{
  "n_layer": 13,
  "d_model": 256,
  "n_experts": 64,
  "d_shared_expert": 320,
  "normalize_top_k": true,
  "router_noise": 0.3,
  "n_groups": 4,
  "init_std_router": 0.0102,
  "norm": "rmsnorm",
  "tie_embeddings": false,
  "optimizer": "soap_variant",
  "lr": 0.00277,
  "beta2": 0.95,
  "steps": 6300
}
Below are experts of layer 4 (counted from 0) of a mixture-of-experts language model. Rows are named router (the router's row for the expert) and show model dimensions 128-191. Each number is 128 + 24 x the weight over its row's rms, rounded and kept within 0 to 255. Numbers have three digits each.
After each expert's rows: a language model's description of what the expert responds to. This comes from a sample of Wikipedia text that the model never trained on.

# expert 47
router:194137128107103101126100097131114139097100134106115119157179122141122120096140106153144135125118146115112116102133099124136146171096172075124102148149091154134174144110159120139089155128132125
Description: Modals and possessive marks. Modal verbs such as can, will, must, could, plus possessive apostrophes and punctuation right after names, as in UNICS's, William's.

# expert 53
router:136130111107120086112167173151215139134137067144118084172116098114137109090098097181115106128136140166158092104131113111147111107120128107141078156137118131138107125130132135098122145120106092
Description: Inner vowel-ending syllables. Short vowel-ending syllables inside long words and foreign names, such as metho(do)logical, pneumoth(ora)x, nostal(gi)a, Kontop(oul)os.

# expert 20
router:153139109093124147102126123129067102105169075134166102120120100137182146166117164162111115130125112083110116147123107124133136154111098109119165136132166140141112170165185130103072136112114115
Description: Table headers, symbols. Column header words in wiki tables (Name, Type, Description), plus symbols like %, °, ±, and foreign name fragments.

# expert 14
router:147132126085111147121110101149098102118140085107109106139165122128126105137087110153109149141060126127110160143120098124136139139115110137109098118123122131179146143127122164115132127124093137
Description: Negation and speech verbs. Mostly not after did or could, plus reporting and past verbs like said, stated, agreed, and name-piece endings.

# expert 6
router:132141112144092126121151084098147117137164148112149141174151103139134118107135152173094176173133118089121127108145133128134143141149143120149094161154096155120103139141134127174122158086064126
Description: Plural and heading nouns. Plural endings and nouns ending infobox or section headings, such as Technical details, Observation data, career, results, -ations.

# expert 10
router:173124089098144132118102125100116120144110131139108122168140123148102139101087085181124136155140079107110123166099115105148106171146141088131098139159139161095143123123142167136094124125122103
Description: Heading equals signs. Equals signs closing or opening wiki section headings (===Manga===), plus some verbs like was, is, located and based.

# expert 15
router:069144121106115151112096139139128155136157150149145118125159134103135142125096120077115122117116145121112132171152126124131125129141114072115130176127121142171109149112148184145149150148148163
Description: Table row labels. Row-initial labels and numbers in tables and infobox lists, such as Record, Total, Win, Candidate, Final, and score digits.

# expert 32
router:154126118097106144117120120125137108113172117107146118103126128114138161144078136091124131136090123144095139152144138120131154167094149111104101123118109170124167126121107172148095165123106138
Description: Mid-word pieces, numbers. Inner word pieces like aly in Paralympic or ly in Olympic, plus small numbers and list-item digits.

# expert 58
router:106137102109085127101148061131149090089151105103131124103136128119073112133131120111130116148092164120103116112147119135114147113106133135168157164142133148145137139166165189136113164131104102
Description: Medal and place words. Nouns like place and medal in sports results ("Gold medal – first place"), plus commas, opening parentheses, degree signs and was or is.